Weights of a small mixture-of-experts language model, trained from scratch on English Wikipedia.
Size: 9 layers, width 160, vocabulary 7755, 11.4M parameters.
Experts: 160 squared ReLU neurons an expert, a shared expert of 128 neurons.
Training: a variant of SOAP for the experts, 454M tokens, 6922 steps.
Below are experts of layer 2 (counted from 0) of a mixture-of-experts language model. Rows are named router (the router's row for the expert), up (a neuron's input weights, with its number) and show model dimensions 120-159. Each number is 200 + 40 x the weight over its row's rms, rounded and kept within 0 to 999.
Before each expert's rows: "mostly gets" lists some tokens that are sent to it at least half of the time. This comes from a sample of Wikipedia text that the model never trained on.

# expert 6
mostly gets: " (", "|", "/", "-", "The", " and"
router,191,305,173,161,204,185,223,164,215,187,184,135,175,189,192,260,281,160,208,141,269,79,172,198,200,183,147,268,154,237,178,245,182,155,240,196,229,243,207,158
up0,213,145,181,258,206,138,216,153,228,170,125,135,183,218,160,216,264,156,237,181,187,159,254,197,222,237,199,199,262,194,164,237,192,155,131,280,155,172,228,256
up1,219,217,122,252,191,166,217,180,187,249,165,239,238,176,249,175,157,255,210,168,166,201,291,254,202,239,160,152,104,162,141,192,191,157,254,213,200,269,45,244
up2,145,154,214,161,191,259,269,239,176,201,167,221,221,141,249,228,177,178,174,222,176,234,208,216,173,221,152,195,188,194,198,255,234,132,190,147,196,153,261,214
up3,211,215,194,241,197,195,205,186,216,242,230,206,183,120,170,199,272,249,176,213,143,221,222,211,267,240,187,238,150,280,231,224,221,158,182,154,273,238,173,207
up4,165,151,207,182,266,257,179,161,263,176,273,174,192,173,188,250,174,173,153,283,241,182,155,143,156,124,158,250,160,183,165,167,148,174,224,234,207,205,290,245
up5,227,223,217,187,181,292,270,224,259,222,221,171,253,223,242,184,234,217,251,159,133,146,174,156,211,170,245,213,214,229,193,184,272,138,232,178,180,201,238,142
up6,197,236,174,194,213,206,253,130,175,265,185,99,208,187,187,169,174,151,209,171,205,146,261,203,245,214,207,232,237,262,243,152,243,197,224,172,217,297,192,224
up7,235,216,236,165,255,190,177,163,250,198,211,150,231,205,209,168,237,201,198,181,190,215,201,234,195,237,247,153,231,206,196,182,167,164,152,234,159,188,265,174
up8,155,256,116,191,179,156,250,147,172,221,144,228,236,211,204,243,189,201,235,181,244,132,159,188,156,204,227,243,185,284,213,238,150,207,205,193,157,224,175,267
up9,186,211,198,183,291,201,190,293,189,177,162,253,229,145,218,213,200,220,192,215,247,206,236,252,225,253,108,263,215,144,191,249,188,254,150,185,214,173,148,251
up10,170,226,164,187,223,125,136,143,205,239,178,180,146,199,137,214,186,201,316,212,177,198,175,218,181,243,189,253,239,251,201,249,163,174,234,165,149,177,128,182
up11,186,188,237,259,160,269,257,143,208,180,138,241,218,178,198,214,225,179,117,183,277,283,203,214,222,164,188,194,200,157,199,216,238,195,189,258,220,173,224,195
up12,185,208,198,149,213,172,184,196,216,214,168,210,203,151,212,243,164,218,239,130,222,174,276,209,183,205,236,177,127,142,180,167,173,158,264,186,156,216,147,168
up13,161,165,221,200,223,209,240,176,170,139,147,151,201,151,212,160,178,205,198,186,98,122,226,196,208,224,179,167,92,195,238,212,243,239,231,209,167,218,206,229
up14,190,173,225,158,201,246,201,170,273,171,187,230,214,153,264,232,234,150,237,269,169,218,182,241,219,182,245,206,229,129,217,203,299,199,191,163,219,193,300,172
up15,128,194,136,116,222,210,211,205,259,101,191,205,153,214,225,194,226,233,226,183,221,214,295,219,215,183,275,209,173,205,168,227,220,188,185,195,186,204,190,201
up16,86,203,202,221,169,185,107,195,187,267,149,224,124,221,237,202,220,115,202,201,164,191,158,262,165,196,168,144,224,208,162,204,260,182,164,249,237,167,151,162
up17,155,227,260,179,243,127,200,168,188,271,202,320,172,182,236,230,225,212,290,135,186,198,260,165,219,154,236,196,215,179,211,211,138,172,184,191,156,237,199,221
up18,207,235,211,217,271,161,204,195,208,244,229,146,274,216,212,218,256,137,299,162,202,156,184,199,169,156,230,254,200,168,171,161,225,144,182,203,197,212,175,164
up19,103,188,133,255,237,223,277,187,156,233,199,156,207,148,242,236,126,188,210,191,206,159,158,179,219,190,193,261,209,228,202,235,148,153,236,243,215,159,205,147
up20,188,242,169,165,219,222,244,248,233,276,255,171,137,207,150,193,308,227,183,235,300,181,252,193,112,183,164,280,154,200,231,179,258,173,197,216,168,226,192,245
up21,174,197,211,180,274,164,239,248,164,151,198,186,214,220,173,159,277,220,202,248,220,184,187,216,208,147,153,166,261,200,180,168,217,197,193,258,140,178,179,165
up22,229,196,170,110,256,238,264,303,163,172,214,128,208,185,227,223,245,219,264,189,295,191,189,213,246,237,161,179,200,225,188,254,141,174,259,247,244,214,247,197
up23,260,248,128,195,168,251,173,252,235,201,208,161,196,141,235,245,192,148,160,153,255,199,174,210,205,201,255,119,215,248,163,241,168,215,276,219,114,189,140,102
up24,187,247,182,258,265,242,191,257,209,202,273,194,264,247,214,273,231,140,159,157,183,96,224,204,159,221,198,192,134,240,159,178,254,185,149,142,183,151,219,172
up25,219,229,250,256,202,279,133,227,244,243,145,257,261,206,175,240,221,179,146,164,140,190,260,192,222,173,254,170,184,176,211,189,128,161,182,181,139,202,154,194
up26,230,181,173,196,242,210,161,222,246,255,140,160,138,202,174,234,322,232,230,219,192,216,235,184,162,180,246,212,165,246,201,253,222,97,282,186,251,165,173,179
up27,238,249,198,167,162,232,242,163,199,224,161,204,274,201,127,250,200,145,245,184,191,188,191,193,124,220,207,237,230,263,258,243,227,174,230,174,182,211,209,184
up28,208,166,171,249,307,208,219,107,246,210,166,224,209,189,173,207,125,216,243,269,236,222,248,208,261,218,201,209,202,150,210,144,146,234,143,143,234,297,191,147
up29,232,227,204,127,217,215,242,210,201,249,224,124,208,161,171,237,248,166,208,211,180,232,236,126,190,218,244,218,186,190,226,260,215,199,247,187,158,178,104,183
up30,210,210,162,225,193,164,265,191,141,215,254,213,212,188,200,234,196,223,163,179,310,166,304,230,150,155,196,246,200,286,184,220,178,171,136,204,215,203,200,162
up31,220,170,183,192,174,151,141,221,254,138,237,173,203,224,186,209,208,196,224,198,137,206,178,226,250,177,180,139,228,117,161,161,200,137,190,211,242,140,233,152
up32,238,240,171,187,175,107,229,244,212,310,174,112,133,268,193,159,331,223,122,144,158,148,158,217,246,200,238,215,226,198,177,144,182,249,282,201,219,140,134,192
up33,176,145,263,174,223,156,158,168,175,203,222,200,260,127,222,233,286,242,289,229,179,151,179,157,245,198,174,196,111,179,263,237,183,146,180,232,196,185,133,152
up34,183,191,176,184,232,214,197,217,130,223,191,229,232,199,199,238,245,201,112,164,261,233,203,226,212,209,234,235,160,194,223,275,199,176,233,136,214,179,187,185
up35,189,183,85,222,315,242,208,178,279,123,196,238,210,177,126,135,200,173,168,218,193,204,204,120,228,240,143,219,251,232,224,197,234,247,218,134,225,181,237,164
up36,194,277,158,276,247,183,206,143,255,224,166,227,302,216,153,160,163,173,157,165,231,188,227,196,206,249,205,249,252,246,269,239,118,181,215,326,158,192,180,260
up37,229,193,202,114,255,162,214,171,164,298,205,189,171,177,159,226,143,211,181,169,141,188,195,202,227,205,229,265,233,240,189,280,248,213,169,192,210,210,158,217
up38,200,173,240,185,227,209,198,143,221,196,229,174,203,160,227,259,177,236,154,219,206,200,202,252,166,124,268,202,196,183,177,188,180,131,144,187,151,169,245,194
up39,197,242,202,235,149,217,155,140,210,152,198,179,178,233,205,218,206,157,216,192,145,214,121,198,276,178,185,160,204,191,222,140,241,182,154,176,261,222,179,228
up40,204,188,186,195,199,154,235,120,121,227,270,266,241,152,215,221,152,209,261,291,189,111,251,195,179,217,166,131,187,188,171,215,260,160,171,177,188,163,269,247
up41,191,159,140,232,154,258,165,175,246,208,232,267,250,184,190,224,229,173,222,225,246,239,172,194,188,244,171,186,198,165,118,221,149,177,248,186,216,178,269,216
up42,129,216,175,266,190,123,153,198,200,153,191,216,221,215,244,166,216,160,173,175,147,218,291,174,208,212,237,247,283,236,203,86,215,185,246,220,118,201,194,190
up43,207,186,172,61,185,172,168,239,250,196,183,186,165,159,260,169,185,162,199,184,231,245,194,103,183,132,201,188,254,198,167,182,249,129,207,232,221,149,187,217
up44,209,291,174,263,166,237,191,202,306,193,147,165,174,177,170,143,257,190,215,157,227,227,238,195,219,197,205,175,186,192,161,185,181,241,181,226,210,203,245,127
up45,205,144,171,238,234,136,167,182,142,143,221,193,245,200,146,234,167,163,193,112,225,274,206,232,183,212,146,228,183,234,198,196,138,211,141,242,196,189,259,204
up46,227,242,187,161,247,132,175,149,263,190,146,231,149,194,283,85,214,182,226,241,197,178,246,205,245,199,205,203,154,178,227,207,224,209,206,162,143,135,177,209
up47,150,170,199,202,205,178,250,158,254,149,218,217,250,198,153,163,197,158,220,140,258,222,162,193,150,169,203,255,166,184,226,192,236,232,174,196,235,207,147,193
up48,244,197,218,201,247,219,214,231,230,131,257,193,233,199,140,205,184,216,217,219,197,235,224,182,278,168,166,216,251,210,269,163,169,236,220,176,192,265,181,231
up49,221,204,127,123,276,207,220,137,141,270,165,163,208,120,241,174,260,210,205,152,201,170,183,227,259,84,192,188,218,251,118,190,160,169,189,152,214,178,191,179
up50,185,224,142,214,214,195,244,159,183,188,181,165,243,215,223,159,207,99,165,161,204,175,213,272,207,213,215,254,156,200,146,210,164,144,212,176,236,217,206,256
up51,197,204,259,137,197,162,221,193,145,255,153,156,238,148,170,211,204,196,180,187,195,267,142,278,247,277,173,184,169,146,249,150,279,215,263,193,160,200,228,207
up52,212,220,242,88,254,178,223,185,223,173,178,180,205,190,81,181,211,204,169,234,198,221,136,204,195,228,190,169,176,272,221,190,138,157,203,199,205,210,182,200
up53,232,288,141,127,171,215,225,155,122,187,187,132,262,160,231,162,226,228,184,272,228,229,159,229,191,181,206,166,237,212,126,221,209,193,153,222,220,183,248,255
up54,157,254,202,241,152,155,306,188,167,151,181,201,245,173,241,175,187,222,199,227,218,179,239,222,215,209,147,235,189,225,132,160,175,215,154,227,233,197,188,217
up55,244,164,211,163,311,166,271,133,192,237,165,237,215,148,174,179,221,189,260,205,225,196,219,216,190,195,200,274,152,206,221,197,198,227,201,205,210,323,127,176
up56,177,152,176,200,177,253,185,210,153,189,226,196,203,228,142,189,211,215,180,207,179,226,264,200,217,139,203,220,224,185,241,201,191,187,202,182,198,193,228,218
up57,176,191,193,205,205,163,231,245,221,226,164,170,229,202,199,247,228,227,195,176,185,219,165,162,253,262,187,173,248,172,189,288,243,181,171,158,169,166,168,137
up58,181,227,191,126,296,106,225,225,258,178,154,149,207,237,268,276,297,232,205,220,267,306,218,177,225,227,181,178,177,192,206,183,252,216,204,202,223,266,137,178
up59,231,142,264,195,205,169,282,212,185,227,222,189,184,274,126,223,260,225,175,294,246,135,221,230,307,250,157,253,171,265,190,220,141,127,219,199,252,283,139,266
up60,208,162,215,208,168,222,185,178,168,156,151,208,152,248,216,115,124,168,178,257,246,195,216,210,162,208,223,242,245,225,227,248,175,202,315,228,198,148,213,220
up61,217,155,213,214,259,233,147,242,145,218,186,275,120,163,153,192,269,246,165,113,215,153,218,191,253,186,231,149,256,250,284,164,194,154,190,204,220,198,207,270
up62,92,132,253,176,180,221,235,135,226,189,162,216,191,187,218,132,183,238,240,198,238,228,221,214,198,186,233,185,154,157,235,193,276,157,180,203,187,206,165,131
up63,209,271,199,184,278,150,221,119,246,264,209,213,193,262,114,257,192,235,147,163,174,188,211,170,197,217,172,251,130,164,238,168,206,302,174,271,278,215,252,95
up64,231,168,236,217,232,228,214,176,160,165,217,243,178,244,227,139,219,248,165,160,234,218,207,200,231,208,244,197,124,151,180,291,275,261,135,156,235,231,173,253
up65,244,220,276,205,251,126,225,220,149,230,257,179,204,176,136,154,207,216,156,141,162,207,185,188,183,261,238,205,210,259,252,164,251,187,202,277,185,203,180,239
up66,207,300,193,170,175,255,236,270,178,218,218,196,190,212,138,111,235,208,214,201,175,150,146,220,185,172,231,234,157,190,295,135,261,173,169,200,179,233,176,203
up67,195,254,197,170,169,216,143,223,259,168,180,142,193,231,190,233,196,218,214,208,165,122,244,208,197,130,261,258,179,232,186,162,221,192,270,201,206,221,268,171
up68,223,152,282,120,228,145,185,168,200,183,243,252,205,149,225,175,162,202,251,253,166,213,185,218,198,173,254,216,156,201,158,186,222,122,233,263,169,234,246,205
up69,169,171,229,205,299,194,301,184,223,197,161,171,245,111,240,146,236,213,175,217,227,200,180,255,220,205,287,228,150,188,150,235,170,204,169,152,266,250,230,171
up70,131,186,181,198,226,222,264,208,149,210,170,235,185,203,253,186,219,203,122,188,240,113,177,254,154,162,163,146,193,196,200,223,208,175,183,237,204,191,207,216
up71,206,224,176,211,203,166,161,162,197,218,201,174,189,174,160,108,180,163,173,135,261,169,205,111,190,168,232,225,153,232,191,210,149,126,292,182,186,209,218,192
up72,175,158,156,204,199,232,258,201,217,282,150,209,140,160,296,192,155,86,205,203,186,194,205,125,203,259,112,226,157,242,205,266,235,167,152,222,202,210,241,208
up73,219,237,230,205,225,245,291,205,204,195,184,241,168,253,218,205,192,114,240,198,204,208,216,207,224,186,153,233,244,243,241,226,91,180,181,166,189,165,200,130
up74,185,309,169,204,170,147,266,178,212,258,166,214,242,195,164,209,106,217,231,197,195,207,123,144,197,271,196,257,231,170,150,197,219,214,166,223,202,187,223,229
up75,268,176,165,205,224,159,260,179,189,288,242,193,280,181,248,277,246,151,182,150,197,167,126,115,195,191,230,203,199,237,253,184,213,218,232,143,266,250,159,195
up76,229,213,244,148,240,138,203,244,148,232,238,209,245,220,216,201,237,185,204,167,218,175,83,200,247,184,170,233,267,169,120,240,303,221,220,184,216,255,201,127
up77,248,210,187,178,237,214,270,250,161,217,176,116,220,204,210,272,300,181,204,205,199,132,203,233,185,246,190,146,187,180,205,151,214,212,216,250,215,243,198,221
up78,212,171,193,187,183,169,146,202,184,178,244,96,187,219,209,179,240,135,205,170,179,195,180,234,227,196,262,258,234,217,336,203,244,148,264,159,261,254,235,166
up79,169,204,164,264,175,235,231,159,177,164,221,186,263,218,189,168,208,170,210,178,226,230,216,168,179,213,149,220,242,176,169,214,201,187,251,190,227,191,197,278